Below are experts of layer 3 (counted from 0) of a mixture-of-experts language model. Rows are named router (the router's row for the expert), gate (a neuron's input weights, with its number), up (a neuron's input weights, with its number), down (a neuron's output weights, with its number) and show model dimensions 0-79. Each number is 500 + 25 x the weight over its row's rms, rounded and kept within 0 to 999. Numbers have three digits each.
Before each expert's rows: "mostly gets" lists some tokens that are sent to it at least half of the time; "gets" lists some tokens that make up at least twice as much of what it gets as of all text. This comes from a sample of Wikipedia text that the model never trained on. Tokens count by the router's weight.

# expert 172
mostly gets: "av", "ud", "Ab", "du", "Du", "loy"
gets: "av", "M", "d", "from ", "ud", "od"
router:490496461532520530452501537475495451511467509478480500530529470565457492490490497511478439481485464524481511485497523518474520527489465522478511511495498497514487488475498526548536532513512464453471516501520451499502479497533469494521455477
gate0:459492533510528522459495520508505466506512497472499509579472502490452499494482558555485498513494459502544485485545482509496510496482487512467455479532508485522474475496502533509488493513507524484560514482479470494495447461469505515488470455
up0:434508482512514515488486511470466486526505483452499509514496504488488499491486543561472494519473454535516468481548502521461520475482502491471456502500477515504454503485495506517501481522488532489513521483499465498464466495497480526551473464
down0:487500496544510529467469501498454506496512516564510454508527474510502496472532479497484477524473475445486505501497494503467496502492504507468542509499456464481526517479482461532520494510498474493518516470414520498505443532547502491510503486
gate1:515517504521528536498494492508514525490502485507482513439496527499478467519461495533500546534541472497527484468511478500546492465510530518456503516525531463513499545481508482497494486496472502497524507533516516514490477491512472513533505516
up1:488521478525524557465498511504501475486492535477490464433512494506530487488490531499506513495486476517484541521534500509492488471514521500457506484492486464533539514506503470539540501534503514491480517500469499501507518564487491468500526515
down1:509494533445495507493528460530489505461554527491520554522512549490548467452533489492517488523504502487480534530498508521487475496501516501493476438472503528495466525512539497497514486492509515527536506494494498490498503459516480529509475473
gate2:478467521496464492471505514513506511511490491515500479519489482484471496540483540513539498515447518496485503492510520444539471502495477465469484454489503525549476500493513462486494502506520498531491498480459511474531525538476484449522484520
up2:498516482522503515522446482456491501482529511462506475467562463512536492457461468467472481494525466505532512485496543527495507500469452469526519512523479476489516498516529530511504473459512509477472494478498513539485517479519514499506547537
down2:510530544487480497474540530540505526486506471489490467540471482513490467536547498485519505478505499508482524539471478476512441473525456502507482527496495485532487469526515505538529502506536474519454502486496527524506512444501507508474490473
gate3:537502502535464480552476510520496488486514505500491494496527509499515455587525503502487483496561522489520519531499508468490480526523505528515516494451509460468502512462486473546501477482486506508480506485507523541508525476482530490487543520
up3:540480480478480425543498473503475489475503501505461463489510520519507518521518499462521509454534511512539511528495491471498530517514496485485505521474494506528492456514468494524503486523519517477491488520525471507560544532491522509514516492
down3:482491541512504515494523523494517505510505522484472475474520494482510497487459457500539458491538477519472509475503490536485516445490502467450480527522479474498517503471468482485517464464478482501501521482459483510541539548550459511481487539
gate4:487487482454513489537542477488522514500507500442541511534541473514522479511524567533498444478499500504510470499477492509541540519474496474484504517493505534494495511492532496483542464483520523530505501468491446496494527513487518507471489470
up4:487481466463511489506528513533500514454497547471513501526501484496506503478496486506497461465491477537536525500486477522539536460457500517521508507464492502460527459533473509526524484454499523447491445517492480486502501509481512490463498453
down4:489484528485461525453542494483434527469510538481479524488492510470471519541465495527534480484493496501527481521486488473443509515503449471508516490502517477523523500494502494458488502495480507497463543488505476481539487463466477463461542509
gate5:484477519575505501467503531496463496520493569503482499498523481502497533481504442502483495511493482495490536507495516522469531553515501503522506518477500533467510487527479515524500545549501447464499472516508464533509504507537482524473499488
up5:486522509471495494497501467506501467498537473481512473510512486484470467512496517519513499485502516508544508509500525493531449453524488502482531482531505503514495501506525532463467421444514533544498492453488521451498480470451514506479463530
down5:521501500501446492530514481502470488486554496549517497490493504505513478494506520508512505488526521479505501490487461519503509453518530516550523456506516497486488457472495507457459434472453544577483499500475524457515492533474480508480522487
gate6:498483510484519539437470521504549504552551503479490467536483491502499505501518521482514502529509470523499512477532450509502546476525494526486495474484501549548512455484501529481465492461469528545530516520538469508530474529492477487465498465
up6:470496500502541510538525519473496509466483493531513482507478464496553496499532473498486461484527477497501479553507486533489514541514549462511500509491530508469477558495522481519471463488532490493464540474456473505496457500530548534483502529
down6:532488508524478502485528522469506525499491482524511472515478488493492517488536501500475472518515528487511474529485522480503469503513506523494543512473433482510506498488504460531494506522500492493464481501446511525477524489492497521500499559
gate7:503487515505508473474517516515514484525495506491505531571494466453520506506440489514527506509478519491513488520484550522430489525489512525519490476525512527500478520492475507520518538486544509482472447494473481503516449510494512452544494561
up7:509472480486501493481494503495502489463549470497519485472460518537502440474527536506495517490517485464550503473506480466580456485511551469504530496517486540473540505507502469498519491487500531490482486453481518484546558494476494472499475507
down7:492450491521456499532500544515463495480504478482533456522468450547507467458507506501467526508534509508476464501501527512494472480500501501477498497513453459482528495460514492527510511497582496530478499495522516478475515497508490501493479509
gate8:511513497497498503503481512488542460504490507487512501505518509496477518531539524462477465498467500517499489508481524504450505489514469505510473548537507480524570458502538510496503522511490546524460526494484485524544528554497525476455518498
up8:498515434512506506490482505502473487479488497444475502519544472506473485482490512481512541488490540514501509508532461473519490494494498497524546525454497468536541485509490541494488480475517533514510521542488463515517487536537508483494516551
down8:522492474531470520531507495459479498525508526556491513476517505487565526509502528506544523483463505484497495488453473465510477487508496505530452513537508479481530444525473560528485520552520545496490495463522553511508510476503510474540535518
gate9:493500530536475545462541536540475452540490578502511475485512462480493462505498479534507445540509501509533490469522515485483467484538464466551500510476497499517519509485542524513497482481489510494473488506515484505508530488495500497500517482
up9:511536527463537479502483524513523529461505502488526495527445523503496534503487554486511506495498530483499498515526495546501532513432540496515512504500516471475491520505485486474472541524492504478483512519515484506505518454491530478490503482
down9:512447471526509479489498506504475482476501524488554490453551493455469486510477496516532453467552521476469478510480482475510487490500489518465520491539487519482521518487519515482523467438502529519464515506490496494564492486485508485500511475
gate10:525501515545463488501491454517527502518527511464517512502506503538499516475519489480510504515528537514484530507503512493484533497508508505464526519540453453504490507489513488467479470515473485522490525506482530508495540502476511472476498469
up10:485513516475527477509510483471483524507522533484520455515500453502557552517507497519507466531465531470507510516470506472528503477473525538431522538494483509471466508536507510457452489486499504513523480504525517548523511497510494509507489493
down10:523550488499501538525491511544489521549521503469536451500446529514486522528492544513509533530482488507481494574531511502466489515503475476504524527527539504490468494500506493517532483500460496491512536517526488472503552479478509462581505495
gate11:538529550474465484491499541506499518508504493502505463472511482439464486472471502458571508504493487513481503461482519510492493485508532504538532513450534505509497521522491526471532509480534496482463495465451532481515551489442513505527519528
up11:463510530491542533466479485484523489492497477506543484494472490482484508495510524519512497464574510533479501505506553506522523506483528503455467496521530528482483521521519511510530518490507496497486527470472537489478508474526528516515509489
down11:494498499492492504513468487521506517503502455475517499537532470466429535511511467505525501527488488503468495505472463561508471488462505506522525478473544496542520492517512542500465508511479490474457521534486482489503479512481489485541510466
gate12:511493481471538471496478499494478525548451529507534511527490440520493520475544545499468472523463499534474472537495497465463537496486491484494447501492490476475502492528513499480463449489472463498498463475502493496513500478496482501475511493
up12:511506485497497506501510495497481501545459528498506553555507443532501508487518542526462466506469514516497495490508506472473540510473507485500440536487531462506476501500500498471495463485486471507493492463515465502512517507508453483466496506
down12:501499487498482489494492511451522507498508481565512481461515523537490475531530515476488497483509530508515503455540505497473485497493503484422539550472532541519515496480470484516479472523477462489467474526491489492530510508492491540416569521
gate13:510474503495499501478514472524497536487545490485529509504534490496498499520543541512511485522495487489493553502482526472534507465524493522466463529465477507537473516519536502520446493508499467532495486438503534504475513506496537475532528455
up13:495526533546505491482477511531454494512494482501548478525542533507500476500513465546522492489505504480510471528514471486513476519464489505482501505456460484518469515510527501507524497502491492549504433480528519494480530482498527544543479460
down13:481471489506456495469495499478513499522539494484481517510481545521514555442535518509488540475490542527513526483494507470489489476512533459494540512510492487529504444481530485474491478493504492525533508526492503498507516504479544479550482483
gate14:525451492464451476466472493506464478478541460464520501507526499505507486454518483467501503496493504562519522474495514482493491510533486536496519523551485454497508474483496503505495512495539486519501515462490504530504540522530489525452539509
up14:539478477499526467516459485533526513458526482489487511465509516483488461499540480488496457519491496506517496543511536565505537479520546486455509483496507484528498508528540474500533470470517496490504459467490526534502505510487510502479514480
down14:508468529445539467517478514524492470507499510495522468471529542481499513527502519458556513531501509442536536538536514508494495486520531482497499460463511544499501528486531503527502504473474467515516472500542537537533508517498513490534523500
gate15:496520498541531516516460474485487525519475541470474504550520527486497488544561543513485470488511486490484494524535500499499520473518502505470498489505503487539477494520514525509501474504483491473497493490513521516467459486502547504517509471
up15:524464526480495437456545485504506519466512470544495517489480489507461498431446496489519524508468517474511480508474547504467474531485480484516472500504511539496547486521499469518503494464515497515504514505487474463497538476514484510511536521
down15:473487513503518533470528479519503488472468512534528512501471497498530528460474533513482514490506485528526501500484493487503490552462458508514512516515521476481505465487515518496488479493532504497476475484486527442528580503469534479504543484
gate16:514523525503508488505507542480555458499461521524524503489520494520523466508507484567498521501505514471454549534549492563457490504510439512493513515466454475497491483490528508458485491495466478501518480493484532508524495524490534482485494476
up16:485492494522526511507464469530471513501473515499481514529497502503508488477514475534487455486495470500531455501521484452499481506471494492503499524534538467459523504506505525495513489519466492536546513502472478494474536498525486511514502511
down16:539507495561561493529501469505511504453477465484482537512488508480484445523535443503478504518518508495513538476551519507484487477471500449498460519575502493493534488488543507534474505513516492487509523475527497496537523498513497516503508469
gate17:510520540484487502531494524528534524501474470492492550481478540513499488448450510439520464487516517507525521501497510505452500476498457485532545510456467451509466506486511494533542458478546535476465491466475477507493496466529468491515473489
up17:520468513498480494518498515500494500499492442505482510501499552524470570474515491481495446496468503527470495495517461481465497512487488536477494475475494482526491504444474498521581508494538503493449528484520473458494513456505481495510517492
down17:534506510495491551495498513523494519493488459473496484528503485505530518488513510523472505467515503535528494501465497524518501485482525463480462509529454471564510468493523510431533513508493527546462432497530496452502528484501440526510502482
gate18:529509525518505476506523524518533476481492462536501501500523516476487547506522469487486501500460543527482532454519468540439498452530488514519498496478541493490554500501517499479513534485494522488511472476534496529506517488488476477481527561
up18:528508516497552485437516495482493503491468534510445574432475472517494508530508528516511464536455468539501521479481500467495509533530522548518517504484515434499466508534546505487493497499473501459504545458484470512474501482506496505458499510
down18:480469461508511479492462494469509512516502478471496421459495483542455503461506529459504487502490462521477498483511509487510491525511503506557512449509491483519476502521516532498520532498545495512544551497491503497482491520476468483491511464
gate19:501492508468529475505478440527494516481508493509508478490530441496511532490528483488512480470531527514505540481452490587544499513494551498469496538451509494488521487485489499468474499498518501510515492476502511532493510529496509544485524490
up19:501474503509506512497483524529472460528529505540524486421471540526457541483512504501499509525491508476464485495451515514546483531463497468514490570453520468470477479476496527450535520499527473504515482450523482545461509492481508485461515515
down19:476408478525507491498451490534480488478492488512500509480496518455496489455500491535500497499530503511484483521528497535475516520498456516469494489477490509509468526508507521502522504509494485539509527506516517532513507513460501504521474461
gate20:541476509459495514469498519450500452469501486460515445479538519512519463535433499504530522547482499508467502479467533499486504503494523489473477483502474502512515544481508506510513486498492439477497507537459501499517514508531473522496472518
up20:524500509471494483488514513461531499490498503511502471511510515492512485526441487559481515547475438491470520482480505515469499486514496472485440484480513512486508540484517492469478462457482521481494519515467473462498498464529478512485472513
down20:486507496504502533481497476490483520487527495499535480537515498472502488466498531500529523497502479450521515461522465482527522514490455499491548458532514507489512477507485478486501536503499541473525497520492475461520498451501492543471523483
gate21:439485464491485496452488504487440466491528497492537475480511466519509522459518476519442484489479489495442481478474475517528531514450477487501448497463513504448489508481486533506511490478518464497472472509538524476485504480517493483500483498
up21:498507546509534519546506511503522531468473454475472523490474524521507494494488500503535525495497500462537499502544528487458446457534516503496547514520458481564500522485502479491514509519524509517495498475498480498519501545500490478500510477
down21:463519499496522526470504511498487456506495439455502531529465491560502478503528497533530477502537498475505469515499529486541531524496535519498511476561554493538482447480480511508499512510452517512490529496513494523521530526492499486493493465
gate22:497500547507512548489496474526544511567441508550502492527513463498515501478483502494493507502448478528465514485468511557455497539488508503507492484546507501484468530526506507497459481530507485478499524496468481500480485484540510504480505518
up22:449465493514492521495501473473527489499474485504512430505516500497514514504499510462464517501457483469502478516513543467531458533444452533507485487545539502505523523475487533512482463498525482503522524484461491526466519477517538507509484495
down22:510522472520483488491425522515545524476526498557486521497483483501502492475478504467487488486535539491499531493514499483499505473523463517562514494504485499498469475481463497510481500471510484453482484501488493459530504483490497534503507496
gate23:501464485522501555463449543487491497510475478495483465507521488519508469482509525482516493480499494496476532445487517503471491515426490535489469503493485496495484493488501528486505509430490507494479518447481469480503519511520498484515494483
up23:504541519457506444502510494486510454484499480535515554523496522517527550480494466521500517488450503493479480538535491483499509505547550454518488509493507520545513511524494479481501505524559520522509491525537489498500490498514471477490484529
down23:523574524518518485500488487506508476471521489474477587472526502481475468527502451507477470481524512508424464535496458435492485498511499501518539507494469512478440484521495508483475481492478454498493531509468496493501547509528506502468499504
gate24:505525486529498521492498514507471499513472502507548504480491480540524437530494476483471492472530510486479513503514507517483517529474468509507530465513473499507504523475461471497498527452522519468478491517508449465462544494531478539485507519
up24:504517474481524534490501497483471522500483489492527508453445531509523457488495508469481527455509547471494497500495492520475475494479494526486484471504463484492504474477500456488479506465519501501445519484507469455494512504517493527488531569
down24:514505473483501462500557494491496501521475512473475497510481482485504506529460508515512483470553564500508488465478523491499529501539464461507532528528494462508522462466515441470507490460516533495490518468484461457513543489496488566498464488
gate25:512467523554507527504487514459481529538479510521463504487526475456509513512556500483454467472527502502537480477524504500561534520512517490472547496520478510505486453510509497494502512497478455529513537501523501526503506481525505482530510519
up25:493530506468463496487503482520525533460510516513533493501473536538509464488440477499547557509504472521477565505506503489458486482525478507532455509516526479476544515459463511488498514506523505473519466510470540503520475482446508484483522505
down25:509466462474458545479572499458494549485491516533487496501509507502533507546492495437488473517449513522477531490515476515501477497469464496537542535472520494490509443486463518485490476541490509493527520506492520511512495510518517489487477458
gate26:540516488481447485533493517461502482488544502454497518520545483553521482534494508513519497510556536480527522465510516492481546478512467484451452479501541478533486484516498528503475482494485488525476475515489488521554533478506541532467501507
up26:496491473473457490491493498489502473493526503508501472519524480504516475484471470513522482529530481449497504495547517443559489536517485455484472508521517508514478557521494498525491500523473523529448487487498475505537485505491531490474483543
down26:514490489486502487535492536511549525526523500498451489518510469478503483501540489515465515505495504488486464523591518476518476540494525499520487500533465467542525522476514517488479473499463556514458521528517453496499541467504522511484470534
gate27:494516504502483471507498500480480469510484467494495496496490517519497498548498543441526479483522509529508491457511528544494479509521513517433466485470494516469503507497502490527546526532513551511509483508491514499501510534495492499490538517
up27:492483469506462517501519505508484504500449508460491506474492503531534472521521494462487467510505508525471510510481536497559474532508535517461491502509505511475496463490486487533522500535515573510478477526453479521465508529498474476471549505
down27:473510516503470499475514513532493527478429509544506472487554518496498507484521455458489533496492517518532552515502561469476499480499510468468484541480480498502494488499490475537468495522502532489446517480478491510468511510492490495483527475
gate28:475481503512495477561503467446513556481493479444513496495483480523507508478486479491510493474474515505460510471510496494520507497466471499492505500506521491530504499491544527465433513473496505471499482478527516510512540487532486485510487478
up28:536497530535465524486464500516471477479475489492510513546509473517495491493458490479505513501500454485539523514516454522482512508514534514509510514438492543505501515505437530486539503508504509487502471527523458466514504504487513485504499510
down28:554504476514511488533491505497530440497556538473489495543507506513473498480500525517511495504513545480511478474555466566563524505531521491482488512525524500524501457502483488500492476505511496496513506540528491465525522540477487456500494445
gate29:508492532485503494509490492499488435512481476509482495462503452566513488560443506487529501495498504516463519478476496500484504503495568535494523495524497492512521474515494519500450506531470462485505515508465446475487510498526458511489496491
up29:493526473512488537467493500525526551499507476508495528529488497474486487483518485474507489484454509511519494470505502484487480515524487454501467544523506497459500533520478490495537479467521480522475484490467529500488472481475510472503513509
down29:486553506520546521520470516520539453489505474506446492521508516488494497484493486516501473520519490523543477488548480505485531492503491453526504530505482494478484501470524474452498472451505463522470497515525498536446469508540509516519531503
gate30:428532507495498518501487477511523503466471512515532484471513491520500512474500511502472455529491497468516481480500480508541492478486514550516503506463545533470513514512500540472525510518520488519485530516512480513490499482514452473510487477
up30:568471485490499457509537493495481478557555471498465504526480525457512454537483512499533517471516472528492502536487530515477502508549494467493484501528499495507479502502493469504463498458491499504512500488499532458553521515491552537524488527
down30:525543513514533508480485511495502469478460513514502497511536540514541500487518497481525484488479501497513477497472493472498520503521523478538530487502478464470488476565503519507470496549516525499512480526539501493471504443536499459523503446
gate31:541484504499516538533523501480506473471506514509492557517458473477487476467515488534514503507523523426471504528453476507498500510533521498514486492504521564502527508518524508507482507492492485485479484504475558506497533525551478493462494494
up31:465475508504491511538546481489506527501540531496501514531488483489499467461512502481459510492486521455464535533520502475482514511503542492519517476496529527542521468513510510533503495493511495485534513487483545514497501503529486466437463521
down31:495472514546492482544482516509454505495494440502483513527523491464471510497535497517477515518464494477458488541446489531509479515522529506532526498543558534507488510555484485508483490513492503465482485519449493524533521508488528472505472530